Weights of a small mixture-of-experts language model, trained from scratch on English Wikipedia.
Experts: 64 experts in each of 11 layers, a softmax router.
Below are experts of layer 7 (counted from 0) of a mixture-of-experts language model. Rows are named router (the router's row for the expert), up (a neuron's input weights, with its number) and show model dimensions 96-191. Each number is 500 + 25 x the weight over its row's rms, rounded and kept within 0 to 999. Numbers have three digits each.
Before each expert's rows: a language model's description of what the expert responds to. This comes from a sample of Wikipedia text that the model never trained on.

# expert 52
It responds to: Year-initial digits
router:508521470460479506491507493428494488526511496522493535504545531505477468470497494505485487511504512480499448491476496532507506493527496478495510529539490454537512535510538481511508538428497422527474554479476527512495496496490498539503517537504518497485498511491533455493515514467494487520
up0:514528517516478529491463543514514547474490460490466486492511506519520453524485501494496495522535485480481462513521501469505495554477539466535502536515512496524486524500487522467500475524478501507477510465480536466506504512425550480514549470518529511450474535500515471479488538493499510506
up1:513496486489487479529487515460462500522486489460521534454484525462486464494509481491537542503498502556489500495536536525498506517508504509473500476497504462497536472494519516495501504493500526497522476470500508515499539498511510525442513508495533508481490519520542529501546492484477434520
up2:497504513486503522480532446499491501496551480513502505513464521477499495511504456490466451487503507481504531525515546515485483557510496512445506437530519491487488516436533542460527493471503489511469478533535499477526446500477500485550493485466464517505508486514481506481512490527482530494
up3:495502517543480521469495509452523516490456456486512478476473498480525473494533492520556550512526513509475452504508468513513443479477497515467513540532528516487492482505505527508482500491508488533509485484474503439504460455536473485467494511464481485493503514485445478488531499522511486533
up4:486505534483512500467541507481520493483501520532488507485525469521519521471508497492508563482462526483501504502521475495442502475452487505510520488478483465479513491508531466483486486523500522515526502537500504486503518490524505528531500496484478503482509491528485501502484529497506493533
up5:490507466480505520520499484493508518499534479494500484503556503554501486527488463567575542486517488478511467524547489518491558496554515536547479522482502508511520519448492467494425489506494484476508526526523500515482502534540535528475513504483483495505471512495494503470532502504492498508
up6:450490478451480486459500526545483501529510510525496465529478488510510522530528486525489506521460479470489462519529533510523526548495481489454485512478514464507436503524509515517504522485481507457493497482500494498432469509467480515514525562534527528512529495487514475537510523539473489470
up7:514489478507504504525498458482513474517494511491485520523504490491502481490511548488522477485493486555454496485494517530476520524504468488466487513506523490480506537548531483478461430504502512483506526527491516515494467461453488504494523532538497490530514480503507519462457474516500506529
up8:507472560521504500517487510476487477515505538463545515480504518479490482517495501532523484437478544477538467511492483508472471474514520516532497506518490536493514484530512521499497489532476509503498492439541496528507502528503515473488528501507486516498502436470559501500527508497463464569
up9:524495494510533463527535538523517558519491513563528514495543466489487485510464486493523516487486514487535524510510463536474566483489527472493468506538530508487522536500529539473518467509468488505517515468493534485460491491541544468492518516519484493466487491483532504471496541476528482508
up10:499506499487512468533473516482549461507516452455495485524493534483555525491526504541512504486475522528497494472506484501474486529528499490489461497525491478475492493521539522497491494484515516478545488480501486500507479496496444463516494536496506507517514498535493515495468508485482487507
up11:496479504486536503546502525561486473487515511456462518505489447511505533494496528500478497531501514501465511468450512522490515473473548483451512537465444505514514499525523505516460495471498487544464530473480515453495528489475513475542484512482505462486541482492507516461474502504527551517
up12:466474507564476480470476490483491495524473486494499516567550506477495500521505501482491490458501530517513506518512508487497534454469506509513469458476551486502464507523470471493508507540475530507497504496521528486509505473526504514456504513509467499513490480485556562494488508481497508529
up13:488504537472515523463513550483519505495529499517531487505505526509514471495496481473528515478521486521503526479515453522484550465519506536527538465510486473464537534477488461492483519492462493495481520480479527533500485492511477518512494502498497506521512481508537487540522480460522487509
up14:517535511476529492500498455526486462494490493464482508509537506520517491540503502545507462518533497539501475478506502533508539483516525516511493530458477523524496493535507515516475519513483456513486521497465514475497462528518538548502485490531469518522479505524530499464438510515531505532
up15:498490501489446494479493491482497457482511492473464505511523515488477537490513480457486543503521554503495543539505516481470487546487471477498479542456437495522517519456537508509495473497485473498501468475482509526535492504481527475496495496516491465473508500475505511483510576477493529531
up16:508517497515501456507480521512472484501513521464481503465491518480494504508525503510541517435462491514490536506477530537475501508488486519508497497502544481523522529475495486502519499489509524504489546536486513542520473514506454482498456484464544503487471481498558474470531534558556519479
up17:517507488566505507530492492501501498509478524539535506480519481495505503531481496484481496537458518473488535517491505520507484460513450494513538549559524490528519514496515495520511521487479490494514507463497498494479490517493489504508472470505453470481532507516523463487486532507488508467
up18:492480493432510527496514489469504473496529483503535506500504522492476500458491482512518477552499497501528507493477505505483525514545504525491516505473482471438483522526489518535504525484498470523494499492474498483515522465512510485481484526476505500494526554502501479539480472507465470482
up19:497470466532526551471497499471536529518501540535530507554506550478448474481476480490459486474510492487517525481510524478487516462501487522511454539507500538474493519517521500490498512487542452483476487477497504527500501488479559519507505538478505490481498507481490461481525523508467517492
up20:536535453503487510517501482499474524513525504471497522479520530527508461447537477518505504505491474450458500503537459477525524548499494487504474553499493448514522536498521490535489527495489482490523476486531492541498466481479537522543484513509528527509524473508430466509507535493502503544
up21:461484527495474503530488480492504496527496506501470506547549538521489536512477514490499490518514505495488488543485522465542508518458528482493529522533511523505469511518517516479511530531484500535476572523515493534530516505514487486505471483490469507497501522525498500522491509509505507515
up22:512497541537499486531491529503504481453507492473546480464512515468467500521529511491495515502514517477490545504513499464469480515510489469584521512514492501512492465503490473495494510450544523505494504486502488524508519552494488476464504481525519516492468437504536489515494461480506496511
up23:520532440495483507471502485524478441482477528536508510501528517488523518448509537469520477502497475500463526521509459467512519509486513518497508514487468554519510523474466510493456499522509463532497488535527450534538524472498486519492490529478459507526517509534460539527549525510461488521
up24:540501509497520488496497500457483522467506497489509497493510529506489504504477515491519510506478492466582462527474523518506557544522520507503532496509497537513503519472505494498461510505478535465516538488524578489489489479552491489521494518513545491513485523514547495522509454460512480465
up25:477520484517467559494508506472465469521524531529497506489443498494499490527469520480499452493445485511458523494477478493505462492486526504500508471544542490513535478534463503480485501500479509532516502494484502478483502481436475469473464476467510504525498547489504508494452455496518519466
up26:490473519489464485492497545498481454486467513492470511516496462551465499523466476517540493484482474461480487510499512508537481504530513507501502502496501502520479516493448504478506480508463520537470522504490516526529513511505453498507481508518512506492492494544456488474567480484518508503
up27:515450508512553501529485546497490512497497488470525495509478502490478492521528503481556521513539518459491493530515506497515506461486565503513538510483496522523470473510530510519483543536495484481443501520496537528481466537495515512496487492556570497523480536514483514474557481544532521474
up28:482482478480488519496468501528505491478487490490496548541507511501461473480513529454525499502473508487449453499493462500508522468489497459490490524513480482422513532527498476506532539477506461472469507511461516517480506509494542475480515478490463517486513481496452461501507467481521455525
up29:481449497475468517492474537529495510475518512487540478512471500464476456506486482470527500533452513507487502472495463497456534511446512525544514501520484493543478491456435449501503473488502513511525479523508480506529490467468511461463517509517494471539470531557524508485548479469493500510
up30:536528507448487515505522502468496508479498495532505497481514513498513475493542506485500489490504506488481507437523445460501537500506517505520493475528534499544513504534510506534523499507431485497517461501481493467470539517479490475538510550484441500469442481502460519540510524505528513547